config = dict(
    n_layer=16,
    d_model=320,
    n_experts=24,
    experts_per_token=2,
    d_expert=144,
    d_shared_expert=0,
    activation='swiglu',
    moe_layers=[2, 3, 4, 5, 6, 7, 8, 9, 10, 11, 12, 13, 14, 15],
    router_score='softmax',
    normalize_top_k=False,
    routed_scale=1.0,
    balance_loss=0.00945,
    balance_bias=False,
    router_logit_norm=2.0,
    init_std_router=0.0178,
    lr_router=0.000352,
    vocab_size=2379,
    norm='rmsnorm',
    norm_eps=1e-06,
    tie_embeddings=False,
    optimizer='muon',
    lr=0.00943,
    beta1=0.95,
    batch_tokens=32768,
    seq_len=1024,
    train_tokens=245300000,
    steps=7486,
    dataset='wikipedia_en',
)
Below are experts of layer 10 (counted from 0) of a mixture-of-experts language model. Rows are named router (the router's row for the expert), gate (a neuron's input weights, with its number), up (a neuron's input weights, with its number) and show model dimensions 160-319. Each number is 128 + 32 x the weight over its row's rms, rounded and kept within 0 to 255. Numbers have three digits each.
After each expert's rows: a language model's description of what the expert responds to. This comes from a sample of Wikipedia text that the model never trained on.

# expert 7
router:157073155164123157096117118155171100131119201076196097046072129090154119131179110189074084080096081133150085127092095137126171115133144110163147115121089143103188099109107131175116076095135128159071178171159140101098132095098182101162103087100112119172123153131103086105190132163164204101090109139148110155126148127114125180118175117085123140142143114130149159134140094103138135121117074072216108136130099117098053115099096097150139073146161145109171130154049101153158145147126122
gate0:149156157157124140061124108162122171146149090093149125102169156146182112139141122123087090126072065145158116160074174094087093130136109194110191102166176068124119069148176146096070121167132100155107133160085122101136156092077153124080160108132110160088140082117139148082071135091092111098144134107123129232035155103056149138143183123119177170070126145112136120160139142073136151089128120170124142149139145134104167148169043069135116125097108172158109185119151125143147103146147114
up0:127117073140132164124084106132134118147211094133138138131088117064114089158149126111116105171137185119155120128138118138097122122120151069111157154110152151128151150113178150123096092121141103149127170089101063105150135149148094172071079130126133153098113135103154058170094116084144084117086109189098094161082086160095157136206090166105109143101157105149121130137097135113094192163130161164134178161077161148096107077160183155087123100125122088201145113158159169114206146103190133
Description: Single consonant letters starting a word split into pieces, often verbs and nature terms in species and building text, e.g. g(rows), g(lazing), b(ind), h(osed).

# expert 3
router:110122092175132098178119182137137145107134168117120129106143120085158124167129123118147154206145178109138127124135117151174102147144164101180106148138126131133144107153090120146122189064109179130129083132119065161051122097143091109102113103151143130119112169125166105176165196110170136140077085105122121129182155168089088133143167178149080108060173130097045152070127147139125049084134134150156132170138139148121104110091141100149138155178164069123101133076163145105122155121167097
gate0:183102148103099173059087075115138111145123160102197155151134122138149158103100169049164112120150193127099089115116164129131160153085077102125115166126125150104096140096095136134073181187171088112145160139147099163089167120117072167134132121120110174114091095101129114095126124172136145081091103136153104097110084102100143081090116133089119142108152098096068120106154118131183126091146122170122167165085120130142088201164093129118116158185136095153097120175174135167162209096120085
up0:151145124167161138081078172174143105118080171212156126123125167126165161114039111174118181199117126164093150205144148119109122069124129098089082097154150107125234132114156080140128092134141160125145147141139141142156125129159139149108063119063118138176157124146119064119077103121115123102131075171139105165106151125078166137121132089147120117136128136134115101143085077147108182181090101145148164107165168095178181172136127075122103138124138084109120111174107086158077124163141161
Description: Capital letters and word starts of proper names and codes, plus line breaks in tables, e.g. I-S-BN, S. Janaki, Sh(abbir), B(BC).

# expert 23
router:168183112183109187103091160116113167094088195054120099104103069116156111095103136142127096182188068048112141095187094134095140148167103059070091119162094101151123113134148091148084130206152084151138104097144108159175133163093088148072120110079149155102125144140109093119176141094131071127089130143134133139093146125151076163153117094119151166165086154144139083207143111143157113129144092103081126164142143137076097106142155153161117171145082154131116181116143104120150116082132125
gate0:121106107057092104117180166175171093161179082177162126157102168090135168096118147086109146094162108072129073051160112131112118140134122090112106142090119119130114111140149138149078078153119109147075155114137105160144135118154115158143155058158169129150152130085129140034125143101109103131119108126194096120134110117154115105164154129081133112129135130107116179133141112055107125236142110128170129129122171135141070135120190127126141161109191190139144101152137112156157150098133154
up0:053111098136144074175076171098130153124195145101172125093086136086111166123152151138074167102088079078124106122093088129144052109152203151110098155131114148127096112127130115160100204128133160076143154118163138186131144116196146138102149062153080153146103174170206094107094113158175144148129173090145135120127109137143074117107154179136093099162098124172144157105170063079130083094143146096124144133132099195139140109126125091146140120131090169154127104163102098152115192098183195
Description: The word In and the pieces in, Van, plus zeros and digits in years and large numbers, e.g. mid-1990s, 8000, 2020.

# expert 11
router:068067080182098155161110118178136197088124156153150122081082091065147113157176092059129056150103130093115108069108076149171174107090129068125134154100108126181146095141139139141079170076110180128099140090119149127150148151174159120110142120133068160103092121159113117174139139072124117124073113151126118118136140102111108118112104130064094144109103166147142102094111123176141089066075103106120105189125145130107092169053128152144092068139125126075091113076127120139179170133140099
gate0:133121142177144105089118109089128133149087117119108156146079151103075143143138113114152149192157149204077128151085163167147103139048153111137114171166086121117132185158083147156153111132097112153164133144103135146106100133127112143176111158116150127082166111081152182134106131156108103104082154128082150188158164143090140113100117129185111087182170191095153118161079128115076164143125089123147136114139113135088103196150109120103126094172119144180169149108148100158095175141143117
up0:095115102104155156124208111165187140077199131132098118088172126130174147153145123114118123073091126102142087066093059126141114130180103123116153100137159116167153057133171126130154062155124102119163138112131186176137098109093116107092192130156085104135151137102105029128147134125144077134189175164111098092095133104207100094156114128137151115138155104115112169093097145120140152077129147149103127147096144157118106116106138085162115122125161066096116150183164199141123122141136132
Description: Middle pieces of place and organisation names, often Central Asian, Middle Eastern or African, e.g. Azer-b-aijan, J-at-iya, Ganzour-g-ou, Stirling Al-b-ion.

# expert 18
router:156167113113175084122213070126130083175139121158087163160121168205151112152157093140104184093068118153122124137103122082128089098141143172131156123070065186108106145104102157062133173147087093148144125084034136153132114162152101056088151107122121146096219067163114138132136138086154077076104120097125151130131175111146169111121085197156105137181129132096140114113099159145100156143111139113123111136091102101148135098159130080060175173134159097102126112098076097122074100130074128
gate0:128156133151140116173193156152190145159068128116117114108152155141174111131088118102149131115104135148185118080113158158105168125054153113153111108122163049174173129153091096155090077139092132144110165185141044092160117107110144204124111163125157064113101086160148131158155142078153169088101170144161104114104111122163184146195139130127096067144128134135159120094115093095054116084129125127149099123145107147119132143142137184095135112236145193112063151116139101086094126098065161
up0:106140202106121126158129114119180161130134111145139106100066121092125117142116086131116128070084127122124116090143100170097121109077090098117120098126125099130110135168066158083149115142128101126061155144098072144123101088126170189060158139143156143166134162080118145101105198113104124154159133188169062143147194187132116153141149152040066066144173127154092095083170092154142095075070091158204141113124098155112170107199079118106152176138107196115151125086122149074124142127180154
Description: Verbs and nouns of activity in sports, music and career text, such as played, won, work, song, season, and chart in album charts.

# expert 21
router:146077151083154100138122123104098076135077106130102106155159134142101132137144061161124143157133156133120179110124107102106067122111122142103098063105159125149094200111133106064107192142146117110161072094131104122137112144127123098107096166101136131084176109128127092110095094119080083115189097179158123146129119167119070102111118135188068124090130164125134141150140151097140182112121112147122095136162144175204144148171135098099154157098190133179081124134105175142102105096101125
gate0:104114115083110076177171157106120116120093117155163115166139143089135146101060103146159160129138147097103084125195131130096160169092115113201124191112132102152118134127098123160095107151221107148117150137132166128180137138127114131126126097138141139104169190174087115110153176131180176152081146219137112110130105148154092148173141139112185092176169153138193152116108083114097117112123106127155160160196153150118123160171127091123149164116103096124101175128106155105157108143153150
up0:150141085169184109124138083109079180095126078156130128154179176121113128152165112158114102125182104157091144143143110189137119084136128120127166107133136094158102140147152148121070151135165104156135143108118074075150101118106083145099157082149119148140118172143108126111163163184173109102134165134137107124106159183177171151116103113138151124084068103156110150167147130044136130186138126130107181077148129124080156117179100124133127113138147134173132091150064109131132162108122106
Description: Suffixes -ing, -ed and -ating closing verbs, and prepositions of, on, to, for, during, as in criminalizing, violating, Order of the Rising Sun.

# expert 8
router:076171102083146161096159141110104087142119100118150159134147123157170143122127117181085187099185097135092138118149147152165155083235160142120131127118127164122141137152111162073103096163135076105097075121116135087131155089087117147116122145106101094118170147110111162133158119081171190172103168101138163120144162098103109151135119137150208184130071137144173166124122156084119114100143163157165064161101152128102094169116077189121107153110199148120167150127136091085175114094110169
gate0:142125080130100120163155109114153093102171192110156120160178101169113176159171129110081203121155119179127121153127140172107080138167117088085110091125158191095157058184116162139089077168116180082132156141111150160143129184136122105151138145150131105145203137069158133163106111069135161113142112150125127096142176094116079135145130059145125151120127110137149151126108163112147158123132202151081144131141155136131157155127141092162108117127109178124096041121106148095123085076160133
up0:089120129116143166077117192112108161173180156171095168105084107121097111104150108112189090087141120115165113168110090114178161133178133144120166187109124150155149109159173119143133132098118087132119073090140095169121088114145169135108134097075165118131095146156132058090160128172100137102158139144130119119146154162148149043120118171143168103147100154127116102164121146096156122074087146101166154135106110086153169129082127159131166106134148183078139149154117146164069102107095154
Description: Articles a, his, its, auxiliaries was, is, word-initial s or w after verbs, and markdown table divider rows |---|---|.

# expert 9
router:141139125143136162124125150160100119109088118115101132080068081197104152097131172149180082092112132136138121070058101160150154182127159114129162171129147117135113078112144120103125098148105181071148106165057102129126133126181129089138099114180109080163131144150132110183134135112171097109085107118118154116100077102141183187112138144172209146128152112138179181187160136100064075130161154086161120073134165145177113151181140179158100140140126166144172132106174098108186126133089123
gate0:179109109165171152084145244099177092112152179081140107142094124156100116097166203092156094125091065109113150157158150114091157142111153127104078062101058169114083110127196151152061118108106094137160132152149174136177116052052144086125125144148176095114102123139146151131181099114089097067168146114154180091117118128121112095131142147160104141148137090174135140159103169133108145221124147128160140111155157123214129107178111138137180114139098114171142138141126136105139138102154098
up0:123097139050123094165132131078136143136171191122145140086080177131108107154194118101098144154158133174154064115139096118158098104182134169126127064179121109076123143116179077102128134112147137130101117170170154125126135080117162068149087144159134140140108161144092184146152148109119075136126088167124134108187095163111097144163112132202120190101091132137144111080130138140085133162156161134128081095126114134092158096139143154153183177093130131103092092089128102092112132131139131
Description: Digits, years and scores inside table cells and results lists, plus column headers such as Total and No., e.g. 0, 195(9), 22.8.

# expert 20
router:174164102153119131151138164146139170122083143133093146068076139175125093118144131175138103108098118089140102167080151149151156173131112089208076162156125098086150132121145095169132145146135125113111127190169186116116148052136115116151121128113127107096114166106121125158195104120142128182172150090143156131108138095135166121134145095105150078095178143154134085140157090165146089119163127110129081074167122105126108177126129122121134089145088169117090156133150128196108127118162110
gate0:091105129137084171144131105112158124120136156189087097119110078098119169114143094149088090129168191135174111165164080142132061145108104143148176152104121143138128094154110154114171070150136121159098120138122162155137149150122174101095145099092165090139120109168127084078130103108123128156123097137167089119151126150098154185152132112118084091144135104140112185113129134084107135112145097125075155140089200188158147081127148148177147144164101156127161124120137136092073089119146093
up0:106109086111182122107130137064115100112113091092120118137130140131204109094139090086135122096102077112115147131122105156082127147112145101131140124137127138142082156120104104137155191106112155068133111101185107084147073083136086189151163178102154110081112097175083112138085135102154166116171120124161130100126098111132106063162156135130099146108123141096179122143134135138122154108104182078108142121123101100179074196056109132089066139105161175134162145118119131087092129024131089
Description: Digits, years, parenthesized numbers and the unit m in measurements, tables and infoboxes, e.g. 136.3 m, (3.7 km), 1629.

# expert 22
router:064144153065167129173166138102119120100163106159146127168168135147081109080136075080078174088171112132120183146163183134095100067157073157100121128125145148126097144123129164114146126142170132105159129108109155158134150186080096129165097123092140107129128161133102183077090080146084080113154183147153102129128122173119125154166121093135109178138159106142121114099119167117141173162090153190067155165118114144168129165113182170119083180119148073170131114105170142125120185125193160
gate0:212131122171111131150115188132151071138160093131169140073089052188149098122108119084145169166162032105128102119168113184158058141118151116127162168163120112083105117104177000175144150147132133162145098139095133184114155184134145136135066095114120177163135127149133127168110189146136144127100140110119151121204130179147114174209129111086176111115076142122140136126152175132121061133195144089125131142160145076097158082149129152118133088188102121164110127141109121173145112117104142
up0:061092166116149116148133139101154123189111162084138160176117135094138181127135136119144115129189158131071152130099104105157083174142140114120122101152079099167155123103165126108205126189124142097147125172164114127136086135075080105124051137095169080073138092167122124143150168109147096145126101051115117107138099096149136127137101119146173093149088145119194114167144100111092114094147183131136158085110126131080136159104125176209081150112073168068132095161143211142089128115113116
Description: Mostly the after prepositions like of, in, at, plus and, his, its, their, with, and section headers like See also.

# expert 13
router:125182116150115119107109166145158120084130116112165116156176126185120096144152129102072127124067191132109147093114113121117190168142149148112208125120129088157163144121094124077079148142106163179146172194192174111146063097115116097103145051128168140127096161157069125115111146094136175151083140117146158156108130164116121124108144200147134160076106122120099175147115152116109057141191130118106121114073145100064174103151181097096103117117074122124150137141147176090144119142136101
gate0:150147164182061109131046145124146138158115161097161100142167157194188148127186088114103121092101104168185159115118080214152098088116138075132115170179087131099153100107128130128171160074116113135103146133129150113109152163124136174138118153151181179126166115070117151099146131153074124094096093055090134152158130125172147174098106131171084138102121086105106150152145103164063162145150178193155091129173090124068127181105101115093164115125119141125165115124129091093128120111094139
up0:090147129148062162158089094126137158119152071112168077091157166135194114101158147100082091135118067114190191107147144189136119147173094158128138173084104065134111134148108149149168197137101135152106185141153101174115126104129168143166104121135182184130126186118097131113178135117115109080106113072137114102134164097140176159160072134169061126127115080090128153151116102119122129085122177134167079128162065104120105128093105072127127196124134116153163095116108089057087125145157138
Description: Country and region words like New, US, France, UK, South, the == that opens a section heading, and capitals inside acronyms.

# expert 16
router:153146131140099146071108192096066159171122116170121125140159119142087093163130146131185158149176192076106184121079145087122170119089190169119052160160170120103104117086164113096118152175111149133091139054161143116195083091187085174128168123085134139087145117074088128138131137098107125128173122138127086142126082087098119065117170120118166071166148062125072131151141101143075108151148146101103136126148115111131153146126136103094116176134159108173073151101158165064089077070153105
gate0:144110130082114097121133136131206092151171144161185123070137075159130120151224112114092159169159127130113154124142081128138144131120128082143149107148051139132107133135168074152124111191161092056146090086103179083136162147157145111104092130114128142086151162074144151125143088140124128107119119134137096194105136113182076120168159108114141170147201160117118136096132087107060042125155107117082131141089134106155101138134093108163117126124185089110100108110143151149112109098163176
up0:084091120152158093100153125105137194132079136170135135178121155136060114116192166086058082068095119132142124104150101091164080131193137165172126145116116120092152154137126109184163121115144096119068139132158086079123141157164049120084122106142071101075087137139067144030099104104137106155109208116192192162072143118119110167070164093202142176148174107115137151099168076130109119118126119136156105119113156199157130148186071125105138137126102106171138155113127148150152142147116165
Description: Suffix pieces in political and institutional words, such as ur in Security, on in Lyndon, ican in Republican, plus Democratic, national, local.